config = dict(
    num_hidden_layers=10,
    n_experts=128,
    experts_per_token=4,
    d_expert=64,
    normalize_top_k=False,
    init_std_router=0.0171,
    vocab_size=32768,
    beta1=0.95,
    batch_tokens=[16384, 32768, 49152],
    max_seq_len=384,
)
Below are experts of layer 2 (counted from 0) of a mixture-of-experts language model. Rows are named router (the router's row for the expert), up (a neuron's input weights, with its number) and show model dimensions 160-239. Each number is 200 + 30 x the weight over its row's rms, rounded and kept within 0 to 999.
After each expert's rows: a language model's description of what the expert responds to. This comes from a sample of Wikipedia text that the model never trained on.

# expert 20
router,235,189,148,157,153,229,178,189,210,187,216,179,245,179,169,196,175,210,240,233,258,195,203,170,138,159,238,148,223,190,185,249,169,213,225,230,187,200,191,196,201,211,209,167,201,147,204,149,218,160,171,233,202,154,236,217,206,202,261,186,176,204,208,170,215,245,221,201,147,190,259,192,166,227,234,235,224,197,244,218
up0,192,215,247,218,251,192,221,204,190,190,215,227,198,224,163,197,228,157,211,160,167,137,162,240,217,245,174,217,162,198,154,162,220,187,237,202,178,253,182,200,184,138,211,182,208,170,168,200,208,207,218,189,242,171,194,218,266,243,206,220,206,147,178,259,243,222,145,176,276,200,179,240,213,192,131,211,187,166,203,157
It responds to: Final year digits in taxonomic author citations (Schepman, 1908; Linnaeus, 1758) and dates, plus opening fragments of proper names like Vin, Gl.

# expert 16
router,229,169,157,154,162,232,158,203,209,169,237,179,235,167,193,181,168,212,237,215,245,187,158,182,138,165,261,151,194,188,190,233,168,212,219,215,175,209,175,220,180,217,186,157,217,151,189,153,200,172,191,245,241,152,246,231,176,224,261,202,194,201,201,195,191,251,199,220,146,177,262,197,155,221,260,218,199,178,232,225
up0,197,256,225,183,245,202,206,174,187,198,190,233,153,201,228,190,210,168,229,163,158,160,206,191,236,251,202,267,217,201,143,212,206,219,150,170,220,224,193,216,193,187,213,192,185,181,162,220,232,231,257,192,246,232,181,196,195,211,200,135,202,216,239,194,179,171,177,196,252,209,183,244,221,162,163,210,223,182,206,217
It responds to: Prepositions and conjunctions like to, but, from, plus the verb followed and middle or final pieces of proper names (Los, Mall, Line).

# expert 37
router,243,216,160,178,157,226,188,197,203,169,256,160,242,170,160,169,166,187,207,209,231,210,199,153,160,201,221,153,244,213,179,238,156,221,214,224,187,221,219,194,202,225,213,172,200,153,196,152,203,148,162,233,210,160,234,239,219,204,260,244,214,178,216,198,218,236,179,178,158,230,253,204,191,198,250,205,230,178,228,230
up0,199,207,238,238,204,204,168,165,179,171,134,245,185,233,230,170,212,199,223,185,209,188,215,204,164,152,242,249,202,207,184,166,208,173,214,215,170,181,186,241,237,162,170,197,176,215,215,225,189,231,198,204,227,239,169,149,175,209,183,204,192,243,190,191,139,213,121,189,269,215,202,182,259,197,227,177,174,228,201,212
It responds to: Third digits of years, mostly 7, in date ranges like 1967–1972 and 1973, also other digits in numbers and coordinates.

# expert 8
router,234,178,153,150,153,236,175,200,220,198,239,186,241,155,154,156,190,202,223,249,247,161,165,160,165,205,248,148,194,191,230,225,193,199,190,224,191,204,179,209,195,255,195,170,204,141,178,152,187,151,186,252,213,165,248,240,213,213,265,215,158,230,212,189,214,249,193,187,143,209,270,210,162,227,259,228,232,195,214,189
up0,220,152,244,208,156,216,177,227,177,140,171,228,180,238,166,203,265,182,194,233,213,182,174,261,183,235,208,206,158,202,193,226,250,255,190,207,213,243,197,188,191,240,199,174,161,190,201,240,228,234,229,138,155,204,144,189,184,199,193,255,160,168,219,244,215,189,182,222,178,205,173,218,193,122,170,164,209,153,197,178
It responds to: Commas, pipes and dashes in sports tables and lists, plus common first names like Jack, Mike, Steve, and without.

# expert 27
router,161,175,151,215,201,209,231,213,172,181,219,133,206,182,174,166,180,266,208,228,237,215,214,185,163,177,178,201,225,184,223,214,186,231,173,217,204,136,231,224,219,229,142,202,216,194,241,165,184,167,234,199,180,164,197,182,198,236,219,239,203,205,252,199,243,185,195,195,173,199,207,173,186,183,153,259,160,213,134,176
up0,220,190,190,176,188,152,231,180,202,231,215,211,220,171,229,320,159,152,187,197,189,219,267,246,202,203,199,177,250,187,174,161,212,140,222,175,234,190,172,201,156,194,223,244,177,199,229,225,208,262,223,140,174,260,187,183,195,204,187,152,238,165,173,239,152,222,230,231,214,227,207,205,218,253,149,165,236,241,181,189
It responds to: First words of sentences, clauses and quotations (the, it, if, its, His, Although, whose), often right after an opening quote mark or period.

# expert 19
router,240,173,140,149,153,206,193,201,209,193,233,172,246,172,175,188,176,208,235,229,243,206,187,154,132,174,237,143,224,201,212,236,159,209,228,211,204,195,189,202,170,206,212,197,213,136,197,150,221,148,181,248,215,160,238,195,182,223,261,186,169,182,201,180,196,254,217,203,144,195,260,197,151,223,228,240,195,172,224,221
up0,197,202,211,213,189,160,207,202,194,229,180,219,193,205,215,244,245,231,235,191,194,220,196,185,196,243,156,241,213,245,211,205,210,220,189,195,221,202,179,187,194,169,201,188,174,192,224,235,223,161,157,146,215,177,204,250,174,258,161,157,157,164,265,177,257,216,207,270,159,212,173,158,170,211,206,205,203,190,178,174
It responds to: Spaces, bullets and trademark signs between list items, coordinates and dates, plus sentence-final periods and commas, and foreign-script byte pieces.

# expert 5
router,178,173,184,209,238,231,244,239,224,233,207,194,159,181,204,220,165,202,241,220,191,167,162,214,192,170,156,183,237,228,165,240,188,210,239,187,155,169,215,266,192,258,196,208,180,222,230,186,169,205,150,211,232,204,219,202,247,180,201,245,248,264,220,188,211,181,214,225,217,121,215,200,188,236,235,201,219,160,248,219
up0,211,258,215,211,221,219,211,234,161,187,191,196,126,186,189,178,186,206,179,138,211,218,157,216,163,229,184,206,182,161,177,245,180,218,185,220,203,207,243,187,222,232,239,238,222,188,189,207,225,223,164,163,161,163,211,155,125,220,194,198,181,191,182,217,230,172,209,156,203,198,132,173,204,202,236,127,206,189,249,216
It responds to: Content words after to, was or can in running prose: verbs like own, get, married, number words like three, four, and quantifiers like both, only.

# expert 49
router,244,170,143,154,161,214,183,208,224,180,231,217,245,172,180,180,173,224,234,239,247,185,168,170,138,166,244,144,221,194,183,255,172,220,220,215,185,176,184,207,215,202,197,165,219,143,196,153,204,155,170,237,220,160,248,212,192,214,258,182,183,174,208,199,211,251,210,202,139,190,260,192,182,217,255,234,229,180,237,225
up0,242,221,200,188,190,170,218,192,192,222,193,226,243,182,177,188,197,165,191,207,164,114,225,192,265,224,180,283,148,188,249,186,237,189,178,202,195,254,209,118,251,157,172,227,168,231,267,252,243,207,244,184,186,198,201,182,222,240,176,201,182,206,203,242,185,183,197,216,195,225,140,216,224,174,221,197,164,219,197,211
It responds to: Word-ending pieces like -ures, -es, -ales, -ches completing titles and names, plus list-start hyphens and final digits of vote counts.

# expert 52
router,232,145,146,135,154,224,182,231,204,190,236,186,232,156,165,200,163,186,237,221,231,205,174,171,137,177,260,151,219,195,210,238,170,227,235,234,199,201,198,216,202,211,190,162,217,153,186,156,209,155,190,230,215,180,234,222,206,201,253,206,177,188,196,171,196,244,204,174,137,199,256,222,162,209,250,210,217,181,212,224
up0,203,247,265,238,239,215,218,162,207,230,190,278,178,226,212,207,215,183,215,176,154,208,201,216,179,217,174,242,166,196,169,198,250,185,149,206,209,221,172,185,201,182,214,221,206,194,235,283,210,236,223,154,197,220,163,176,182,193,156,226,179,197,185,236,198,165,227,191,256,180,125,198,234,160,238,180,195,224,244,202
It responds to: Middle digits of large numbers and times in sports and election tables, such as 1,4|8|0, +13.0, 1:00.

# expert 23
router,221,169,152,158,165,219,185,209,220,194,219,167,262,158,173,208,180,207,232,208,246,218,188,181,136,166,244,148,227,186,186,243,178,194,203,216,181,194,179,212,198,228,198,176,233,145,209,152,206,154,176,231,228,154,228,229,175,220,253,181,179,192,216,187,209,248,223,189,146,180,257,193,159,229,252,220,207,153,229,221
up0,193,170,244,198,186,211,205,180,209,239,221,169,200,192,236,231,253,222,241,221,187,201,230,228,185,223,196,218,190,209,207,230,193,235,213,123,198,215,189,231,209,245,239,212,205,210,189,254,185,208,274,194,140,163,188,229,250,177,164,175,187,194,156,187,261,166,206,254,175,195,190,202,206,247,203,168,188,258,186,185
It responds to: Capital letters and short name pieces (A, F, C, Pol), the article a, and fragments inside non-Latin or sports-result tables.

# expert 47
router,261,199,150,164,164,235,171,211,224,197,240,185,255,166,195,188,173,216,240,227,249,199,197,158,140,182,238,134,231,197,206,270,166,177,204,222,189,195,204,206,206,195,188,170,209,137,195,149,213,152,168,237,226,155,250,227,199,229,260,178,193,172,216,189,213,250,222,204,150,186,264,195,160,227,235,248,222,194,216,205
up0,236,223,176,195,242,170,226,146,200,156,213,204,216,190,155,209,271,165,174,208,228,212,191,143,211,219,212,225,150,207,184,203,208,195,216,228,134,229,177,221,229,176,227,189,226,228,141,215,205,194,181,199,180,211,179,209,191,196,199,221,211,209,216,251,189,211,193,183,228,188,179,208,188,205,239,169,147,195,226,229
It responds to: Suffix pieces completing words (Print-ed, Preserv-ed, Crown-ed), plus of, table pipes, headings and coordinate symbols in structured text.

# expert 51
router,263,176,184,187,148,180,173,221,239,214,251,155,238,164,228,178,205,189,191,186,243,189,144,216,159,227,219,165,221,156,148,183,212,189,245,220,215,188,235,213,194,179,195,185,216,168,196,197,199,192,164,255,214,209,212,233,234,195,226,186,167,192,202,221,187,209,244,201,177,201,227,238,185,173,250,180,250,196,217,167
up0,180,218,253,233,185,173,151,207,197,230,152,201,177,207,233,246,181,228,183,203,122,214,217,240,235,210,178,231,177,214,181,220,247,231,224,153,245,211,179,188,201,200,195,151,221,172,173,251,190,201,200,198,192,170,140,156,187,207,197,192,239,163,191,236,203,193,178,189,220,238,141,216,209,176,158,207,191,235,226,236
It responds to: The final period of "U.S." and "U.S.C." in legal citations, plus institutional name heads like States, River, Act, League, County.

# expert 58
router,241,181,152,154,156,229,175,194,226,190,235,187,243,174,176,186,179,217,244,248,261,204,180,163,140,201,232,141,205,186,211,233,181,221,232,219,197,201,206,212,171,200,204,166,226,148,189,150,192,158,170,253,213,160,245,246,218,229,256,206,196,178,203,177,171,261,215,216,148,210,262,211,158,232,234,232,242,184,233,212
up0,184,257,236,162,221,162,188,129,161,224,217,209,231,169,203,172,223,168,178,149,176,154,233,163,201,215,158,202,168,223,220,155,199,187,207,210,231,159,189,178,147,230,229,211,182,229,200,194,180,223,234,196,205,216,152,236,196,196,221,156,247,216,176,239,216,187,178,227,187,195,179,201,244,161,140,186,201,222,187,268
It responds to: Single letters and fragments inside foreign words and names, like d in Pädagogik, Süd, Courtauld, plus country and city names.

# expert 50
router,202,159,195,202,123,234,184,203,210,190,235,147,221,174,199,240,217,253,175,207,229,210,139,196,163,212,214,194,246,145,180,239,125,268,198,232,212,174,256,251,198,176,194,184,171,243,227,167,211,174,251,233,253,218,254,199,187,194,236,244,206,227,267,146,259,221,225,169,170,191,226,168,230,252,185,191,180,147,213,220
up0,196,202,231,185,184,234,196,269,165,271,188,214,199,194,219,220,135,149,148,216,198,186,246,243,216,264,162,228,187,185,260,182,187,215,164,213,169,221,186,183,235,202,158,184,133,201,172,225,224,257,210,179,177,192,191,201,229,218,221,199,186,174,227,177,216,210,119,262,172,220,181,228,177,250,241,246,192,208,137,243
It responds to: Words inside == section headings of biographies and articles, such as Early life, Career, History, See also, Sources.

# expert 48
router,221,167,179,175,201,196,246,165,196,195,192,177,272,168,221,206,199,232,208,181,270,227,169,232,172,158,211,150,221,201,241,230,187,227,212,177,174,178,214,242,152,200,209,173,222,176,178,163,175,160,179,191,242,145,217,260,211,207,220,227,180,215,251,196,202,215,188,247,184,175,232,192,204,198,255,199,207,164,225,197
up0,250,241,305,168,207,205,204,228,221,179,162,216,174,273,238,202,184,199,206,240,135,171,181,223,236,249,215,229,177,223,208,234,153,239,147,158,251,225,169,188,247,179,225,193,215,231,184,196,150,248,199,172,177,240,143,164,217,226,149,250,250,232,163,194,210,186,160,159,220,257,159,200,208,197,179,208,214,214,233,160
It responds to: Spelled-out numbers such as seven(ty), fifty, twenty, eight, and digits in percentages, scores and vote counts, e.g. 1.3'4'%.

# expert 7
router,239,173,136,142,151,203,180,207,206,179,237,172,255,191,185,198,182,212,215,204,262,198,210,172,136,165,252,140,225,184,202,250,176,210,233,214,206,189,208,205,215,211,210,173,213,151,184,135,240,144,195,224,209,161,228,226,209,205,257,180,171,192,193,184,202,236,217,183,142,173,268,182,174,216,245,225,200,191,242,219
up0,206,206,267,215,201,181,228,182,196,147,165,223,179,281,153,134,221,157,189,148,172,189,235,178,196,209,242,264,178,211,187,180,144,218,165,137,230,181,173,166,222,166,235,224,227,177,150,274,201,171,206,214,161,180,180,194,206,206,161,230,188,147,208,166,148,205,205,158,198,206,166,218,220,215,216,212,220,289,191,215
It responds to: Byte pieces of Burmese, Thai and Arabic script, and middle digits of years like 2010 and 2023 in lists.

# expert 15
router,241,175,150,158,161,225,168,208,221,181,223,175,248,166,169,210,160,210,239,228,256,192,179,177,128,171,255,139,224,202,210,250,163,205,227,223,176,193,177,201,191,207,205,172,213,140,215,143,212,153,165,239,213,165,247,214,193,212,271,196,183,172,195,189,220,241,229,199,145,199,267,196,177,223,251,223,216,179,211,229
up0,181,217,262,222,237,158,235,219,145,218,174,202,169,194,205,185,219,163,186,188,162,223,239,198,238,186,174,249,125,170,209,166,219,188,229,186,192,239,187,146,217,141,231,241,233,184,209,239,200,196,197,222,149,205,145,173,194,222,165,163,234,190,204,244,199,123,192,210,232,185,156,239,201,176,161,137,190,227,220,154
It responds to: Verbs and connectives in biographical prose (to, and, was, did, served), sentence-final periods, and third digits of decades in census tables (1960).

# expert 17
router,223,167,137,156,179,225,186,221,209,170,228,177,261,178,172,186,174,213,235,214,252,222,182,178,134,179,223,147,231,179,173,243,165,197,221,225,161,202,201,215,191,197,203,179,215,161,186,152,225,149,165,256,225,180,249,202,197,210,258,183,182,177,196,172,213,245,228,181,150,217,264,219,181,209,231,234,221,185,228,219
up0,180,245,264,247,239,137,173,182,210,205,211,264,171,252,168,181,220,182,182,196,174,192,243,166,201,214,191,206,174,209,222,249,172,236,145,206,221,194,153,229,201,193,200,177,171,171,226,250,203,227,265,203,133,195,165,189,175,238,170,164,146,179,142,239,161,182,205,202,200,228,127,191,220,178,185,196,167,205,185,178
It responds to: Function words and line breaks in infobox or list entries, such as See in "Species: See text", to after due, with, before.

# expert 36
router,229,162,144,161,167,210,180,207,223,174,229,155,246,183,197,195,160,207,235,205,237,164,163,175,128,173,237,139,212,173,210,256,141,213,231,212,167,203,186,204,178,207,210,188,205,145,216,155,196,164,186,244,206,167,238,215,190,204,260,193,169,192,195,206,217,248,207,201,134,170,260,205,178,205,237,236,215,187,207,201
up0,203,232,202,202,226,261,224,208,168,153,195,195,226,191,181,200,227,223,180,205,190,225,202,197,207,238,199,288,185,141,208,159,200,236,222,183,158,194,241,183,218,233,203,255,149,225,132,270,186,235,198,154,242,177,226,174,236,254,213,180,207,212,186,170,202,195,255,206,185,188,142,176,194,197,219,227,225,200,152,196
It responds to: Pipes after party names in election result tables, e.g. BJP '|', plus verbs was, are, were, has and words like one, so.

# expert 14
router,242,167,140,158,161,233,193,215,215,187,228,187,243,169,178,189,173,193,239,231,247,204,178,155,138,170,245,147,218,193,201,240,156,218,217,216,189,189,184,213,210,207,211,159,211,142,201,148,217,150,171,239,222,163,257,206,191,196,260,177,185,180,207,173,212,255,219,194,133,180,260,192,157,211,233,222,210,203,237,212
up0,171,181,202,195,190,161,192,144,215,191,168,139,174,218,182,218,245,186,235,200,177,231,235,192,271,159,240,218,193,202,256,219,265,163,199,162,192,177,218,192,181,199,213,218,191,175,153,207,193,198,212,147,176,205,174,164,263,201,162,181,223,167,245,179,178,225,182,155,216,211,165,203,221,186,170,179,152,219,220,168
It responds to: Digit 1 early in years or seasons in career lists (2001–2004, 1918), plus copulas are, been, were in prose.

# expert 9
router,212,192,184,190,163,235,171,178,242,191,206,165,261,176,187,192,181,257,176,128,193,206,135,152,155,182,214,169,201,241,228,209,172,201,229,246,227,193,230,216,171,212,172,163,164,202,198,206,177,183,250,257,161,219,220,221,180,167,243,227,189,203,243,161,216,229,167,216,184,147,253,171,186,216,236,246,246,188,247,218
up0,235,187,230,194,226,187,166,260,174,161,213,237,246,201,223,208,220,198,247,208,187,149,195,160,208,230,265,221,246,222,306,194,194,235,166,206,221,212,153,190,197,227,209,181,206,171,224,182,180,202,193,170,241,151,216,171,165,229,261,230,169,187,186,186,203,174,177,217,277,181,162,212,186,151,190,191,234,187,162,183
It responds to: Word pieces like th, st, rd starting a word after a bracket, quote or heading marks (th-irty, th-ousands, Other), plus ordinal suffixes and name fragments.

# expert 11
router,234,202,149,162,154,216,185,189,220,190,245,180,238,169,194,185,158,195,230,228,257,205,176,160,141,164,238,140,222,187,196,241,179,219,213,207,182,193,191,203,191,212,201,173,218,146,195,142,198,150,166,235,221,159,236,216,183,205,260,184,179,170,212,191,211,240,202,210,144,192,262,192,161,214,254,232,222,191,230,218
up0,234,229,233,216,212,184,216,178,197,176,186,225,201,266,228,209,229,213,216,173,146,192,224,175,151,184,181,245,196,243,219,219,228,177,144,154,205,188,129,199,150,146,219,184,239,207,180,204,211,231,192,186,176,234,217,174,199,246,220,163,209,190,168,240,167,199,165,248,198,161,151,148,204,157,242,198,208,217,204,229
It responds to: Middle digits in table figures and scores (153,262; 1–2), spaces and opening parentheses before numbers, plus surname endings like -son, -worth.

# expert 53
router,242,191,144,169,163,226,176,195,208,192,242,183,245,186,187,189,183,213,241,243,257,192,173,174,140,151,245,149,220,181,201,255,162,213,218,239,184,184,192,218,188,217,210,172,222,141,181,149,188,150,166,249,221,166,229,221,183,208,266,182,174,166,186,195,194,257,200,202,158,176,271,199,152,223,229,227,222,182,239,228
up0,178,215,222,257,158,207,237,256,157,241,167,182,222,200,228,199,232,242,201,208,126,193,231,206,150,199,190,276,203,242,204,199,235,150,162,186,165,205,234,146,218,212,230,224,204,216,189,201,212,210,214,174,172,241,166,206,225,225,170,220,207,200,154,200,183,162,226,152,227,188,188,189,227,169,197,220,182,235,241,186
It responds to: First tokens of sentences or list lines after a line break or period: In, On, He, list hyphens, and Commun- in Communion.

# expert 45
router,255,174,132,169,154,220,190,233,218,197,190,163,259,183,195,171,166,180,238,228,250,219,180,167,152,159,247,145,226,174,189,245,170,223,223,223,197,177,202,216,191,228,202,193,203,135,208,138,211,147,175,229,197,164,248,238,208,218,260,174,177,180,204,181,201,255,211,187,152,205,260,195,167,205,226,228,210,187,234,210
up0,217,247,219,185,253,216,228,192,154,215,148,250,123,178,249,221,203,193,200,193,144,198,219,227,178,195,204,238,193,139,251,205,209,143,226,206,158,217,202,153,208,218,183,231,189,167,223,250,192,247,226,182,176,202,168,176,203,183,152,195,244,243,171,205,190,171,185,257,215,244,173,191,196,254,119,191,207,199,190,172
It responds to: Pipe separators in yes/no or data tables, opening parentheses, and abbreviation pieces in media and tech text (MCU, BBC, XMS, .S).

# expert 40
router,215,234,161,161,184,203,233,197,256,204,207,189,214,165,186,226,181,204,173,191,239,242,211,156,193,154,252,146,216,227,177,172,183,152,195,188,194,184,176,200,146,193,228,173,236,152,187,176,184,199,177,254,209,225,179,191,172,202,246,191,123,131,123,214,147,215,237,224,149,248,227,254,166,179,223,212,164,243,227,169
up0,188,238,228,236,190,223,180,204,199,182,178,232,166,278,203,217,225,203,152,197,136,162,176,243,213,222,183,218,182,202,204,193,217,207,227,173,222,236,193,185,188,238,263,230,197,173,179,232,204,217,177,188,194,239,197,208,187,204,187,219,198,158,217,206,189,132,168,182,224,230,179,194,212,163,204,174,216,215,208,213
It responds to: Digits inside dates, especially the day after On and month (October 2|9), year digits, and the adverb also.

# expert 38
router,246,194,135,165,152,243,201,214,233,182,237,192,245,178,184,199,178,201,224,248,246,195,189,173,135,171,234,145,225,190,215,243,167,198,233,229,171,186,173,190,196,226,199,168,212,142,207,145,198,159,176,235,199,155,245,210,195,210,266,182,183,180,209,181,211,246,225,195,149,196,254,201,164,227,230,248,226,187,238,219
up0,221,228,264,226,260,173,190,204,199,202,254,182,178,193,227,210,205,220,210,204,150,197,194,228,194,186,227,242,140,242,206,195,275,187,174,137,189,244,132,172,236,194,203,150,199,215,182,240,154,260,163,187,164,241,210,220,167,210,182,251,223,248,225,236,190,210,192,185,178,186,151,189,228,190,194,205,204,162,183,213
It responds to: Preposition to after returned or return, determiners the and his, and initial capital pieces of names like W, St, Ch.

# expert 28
router,233,150,163,164,133,178,201,201,244,165,236,171,244,194,205,200,188,226,244,237,261,170,197,161,143,162,236,145,189,188,183,208,175,173,231,207,191,200,176,226,194,176,211,185,238,150,224,146,195,173,158,230,210,152,238,214,214,206,242,205,167,192,192,220,161,253,222,201,158,171,262,203,178,200,241,215,204,171,233,239
up0,194,226,231,217,191,166,233,155,185,213,225,208,172,203,173,161,199,209,175,219,189,186,189,220,160,157,198,198,156,174,205,246,193,164,203,195,243,180,226,229,192,246,192,201,152,188,150,182,140,256,219,173,163,196,210,225,170,213,184,151,183,150,201,242,235,167,227,203,189,175,186,215,246,208,178,152,177,188,158,195
It responds to: Last words or letters closing a name or phrase, such as Year in Coach of the Year, T in CDT, place, season.

# expert 42
router,215,227,173,168,182,238,252,238,190,267,170,141,119,156,195,243,197,222,205,253,218,231,186,232,179,209,251,155,221,223,167,200,224,147,211,203,230,195,164,176,196,186,213,159,183,176,201,175,182,191,128,227,210,262,202,151,199,219,219,225,186,185,198,209,174,199,195,236,169,236,219,206,146,175,227,217,227,235,232,224
up0,209,149,188,208,214,169,186,232,216,192,248,216,204,216,226,176,202,191,210,194,168,188,215,215,168,212,188,199,185,164,159,224,230,186,189,155,148,178,184,190,275,223,213,209,205,184,145,195,221,223,160,200,222,222,218,191,206,248,147,178,194,209,231,231,171,145,209,212,186,240,144,218,204,228,248,214,199,174,158,190
It responds to: First digit of the day or year right after a month name, e.g. October '3', November '1'2, plus However, Coordinates, ISBN.

# expert 4
router,246,185,160,151,159,235,176,188,230,187,226,181,266,173,183,189,181,229,235,248,249,211,179,161,140,180,238,141,217,179,191,256,159,226,227,241,187,201,187,201,185,197,205,172,211,142,205,156,201,148,193,241,201,169,243,218,207,203,256,159,181,189,201,188,213,247,194,200,134,173,266,184,168,225,260,213,229,179,221,206
up0,227,211,215,245,251,176,143,245,213,200,190,233,200,200,202,213,252,197,182,182,128,185,224,254,211,181,177,258,199,201,211,199,254,196,204,200,219,237,200,188,187,188,161,183,178,210,210,240,214,238,209,173,191,214,170,190,190,183,178,227,189,212,171,189,213,200,196,200,208,207,152,206,243,189,178,178,216,222,203,214
It responds to: First names and title words starting names (William, Sir, Van), plus separators and category words in election and census tables.

# expert 35
router,192,216,181,157,209,211,259,192,238,223,196,209,183,247,222,199,166,234,268,218,212,200,192,192,186,179,229,180,210,213,193,193,219,187,271,218,188,219,195,247,214,199,205,177,205,198,238,149,174,161,134,180,243,215,212,219,231,154,223,200,204,188,174,222,239,215,221,250,180,185,248,168,193,146,212,201,205,192,182,216
up0,190,212,220,202,166,214,225,199,188,212,172,245,171,191,195,159,206,220,252,229,218,164,185,212,175,172,200,201,156,187,246,223,210,240,222,192,254,251,183,208,224,227,209,262,172,231,221,192,166,213,210,115,147,222,145,215,180,154,211,204,273,242,198,222,199,170,205,222,216,216,154,227,171,210,171,234,185,229,185,238
It responds to: Sentence-final periods or quotes ending list items, and past participles after was or were, such as released, born, founded, wrote.

# expert 44
router,224,196,139,192,179,194,176,189,223,208,237,185,225,224,159,172,157,204,206,217,259,176,162,185,167,169,239,158,218,179,200,238,222,218,232,233,214,201,151,170,162,245,174,207,179,179,196,154,190,119,165,272,228,198,244,211,221,174,264,199,189,169,243,178,198,260,217,234,194,203,264,183,165,224,188,221,195,156,269,229
up0,189,300,194,171,169,173,188,185,189,177,190,270,180,176,165,242,221,207,190,183,150,203,177,158,217,199,148,241,175,171,185,174,118,181,190,214,192,197,211,171,226,192,201,171,195,226,173,209,189,234,191,211,193,223,173,194,184,192,216,169,227,223,192,195,200,164,179,226,200,192,173,190,247,171,238,168,178,164,170,168
It responds to: Forms of be after subjects or modals, such as is, was, be, been, were, as in "appears to be".

# expert 63
router,244,185,135,149,152,229,181,197,222,176,256,179,254,163,186,192,168,204,230,207,258,203,185,184,147,177,245,146,220,182,200,255,166,208,213,229,184,219,177,204,183,217,200,172,213,141,210,151,206,149,162,236,212,173,247,218,183,217,267,181,179,189,179,184,210,242,223,201,137,178,266,188,159,222,238,230,221,208,238,207
up0,222,213,213,218,209,167,203,161,220,179,155,217,195,201,263,174,212,167,166,227,207,177,183,227,169,210,162,212,177,181,159,223,213,159,151,196,161,205,209,198,196,222,204,196,214,209,143,249,220,220,213,165,185,163,178,194,238,153,166,179,246,266,196,238,189,183,169,245,222,200,197,194,211,161,197,138,230,186,244,246
It responds to: Proper-name parts and titles (Lee, Martin, Admiral, Minister), "station" in railway names, and is, by, at after a subject or table row.

# expert 24
router,239,193,139,147,136,231,175,201,238,178,244,192,254,155,186,165,150,176,236,215,257,198,204,149,156,175,210,144,203,193,211,223,163,241,227,229,207,197,202,209,176,208,198,157,202,145,210,158,228,150,193,240,206,151,245,209,196,227,263,172,185,187,217,164,177,263,222,195,139,185,261,194,140,216,237,222,202,185,208,227
up0,178,200,204,253,189,196,243,116,203,165,183,175,235,184,264,145,222,189,216,234,166,229,195,218,190,187,243,195,154,198,173,205,222,166,214,172,234,221,208,165,232,194,204,203,199,196,235,174,176,202,214,141,190,202,220,191,174,184,208,225,213,160,193,208,160,230,192,202,197,252,210,238,192,150,141,172,190,205,189,174
It responds to: Final year digit inside parentheses after titles in discographies and works lists, e.g. (199'7'), plus commas, and, and particles like von, di, del.

# expert 32
router,236,184,141,164,160,232,212,218,216,189,236,196,241,174,166,209,163,205,242,215,252,198,181,172,136,172,261,142,206,201,217,260,167,212,199,219,188,203,201,212,220,196,178,155,204,149,219,154,208,142,177,252,201,171,247,225,202,201,257,181,182,190,207,190,206,240,198,189,139,196,263,194,171,225,247,228,197,166,232,215
up0,197,213,234,165,207,214,233,174,133,177,232,243,178,215,197,218,241,182,201,197,158,208,217,188,204,183,196,278,201,198,183,194,241,212,242,175,184,232,185,226,189,159,241,195,146,227,256,193,229,230,279,207,167,215,186,240,217,197,197,206,233,165,179,250,223,145,212,147,204,240,138,221,208,153,158,162,186,215,191,239
It responds to: Office titles in infobox lines like President, Mayor, Premier, Head Coach, plus short word pieces such as c, on, er, X.

# expert 13
router,204,244,153,200,235,229,205,216,182,228,228,213,224,224,140,224,160,226,172,182,257,207,148,226,189,190,236,177,216,201,201,239,212,240,266,235,174,229,238,206,166,248,207,200,193,174,220,167,189,137,161,224,235,178,213,222,205,189,239,230,181,256,216,196,186,206,237,240,236,179,235,194,199,226,255,186,221,157,249,173
up0,196,228,154,162,213,207,231,237,244,194,224,243,219,192,208,190,188,192,180,231,158,211,147,216,251,209,196,226,229,151,197,218,146,231,216,147,179,232,233,173,213,258,222,236,207,210,211,208,213,170,215,149,170,180,156,235,211,153,196,202,253,263,222,154,195,228,206,203,274,141,164,252,204,121,190,195,191,150,223,218
It responds to: Comparative adjectives before "than" (wider, denser, greater) and unit abbreviations after numbers (m, mm, ft), often in species descriptions.

# expert 3
router,231,173,137,156,158,241,176,205,208,187,224,170,241,175,193,187,169,182,234,237,252,205,177,172,147,183,254,145,228,187,192,251,170,206,220,212,153,184,194,200,173,191,216,162,223,148,195,142,213,150,165,234,219,157,234,223,178,214,261,177,192,182,217,183,221,239,222,195,159,186,265,192,168,208,240,227,214,184,242,217
up0,223,199,250,211,217,219,200,186,224,258,175,216,145,230,226,206,227,171,221,190,216,232,248,214,186,202,236,195,157,255,250,233,217,166,158,189,206,206,177,217,206,201,233,203,209,163,158,258,212,218,254,199,181,179,183,168,254,201,204,235,149,246,223,219,203,170,251,279,198,222,170,207,170,185,196,211,200,237,188,203
It responds to: Capitalized title words inside names of offices, awards and places (Candidate, Mayor, Sheriff, Friend, Plaza), plus second digits of years and numbers.

# expert 21
router,225,177,148,155,157,232,160,213,192,199,229,192,242,171,182,201,182,221,228,242,249,202,163,179,143,179,239,144,228,204,208,246,160,215,231,213,206,192,193,212,189,236,184,181,215,142,180,146,221,148,178,237,208,153,234,229,205,206,263,193,196,208,196,182,220,245,200,195,149,198,253,205,176,208,250,235,203,182,237,216
up0,197,197,235,244,202,208,175,153,247,207,162,266,157,220,210,218,199,202,210,185,162,148,242,212,239,236,174,292,181,207,223,173,238,131,160,189,227,201,219,186,203,186,214,191,192,161,177,251,268,241,237,191,209,216,166,224,200,191,188,208,173,196,190,180,147,182,189,194,257,213,171,206,238,187,185,223,171,239,211,225
It responds to: Mostly the article "the" after of, in, at, for, plus nouns completing a phrase (headquarters, noise) and name starts like Hom-estead.

# expert 22
router,194,212,227,185,151,172,215,247,179,146,158,254,216,214,195,264,235,225,186,176,201,202,226,196,180,182,187,193,155,202,240,194,225,229,213,205,189,229,175,168,153,221,166,178,221,224,179,193,152,216,197,224,218,219,220,193,132,195,232,220,166,219,198,183,166,184,153,228,261,169,235,175,193,238,232,247,234,167,201,212
up0,154,112,220,229,203,203,208,162,190,190,195,259,199,190,183,200,251,204,183,175,215,166,221,259,231,158,200,182,217,201,227,224,231,244,217,215,213,185,232,213,190,197,202,191,197,170,208,187,182,137,249,233,129,188,208,221,238,179,197,217,207,203,188,192,230,103,204,186,246,204,187,193,191,166,213,140,197,204,172,216
It responds to: The preposition of, and sports-result words like final, medal, top, bronze; also the exponent 2 in km^{2} density figures.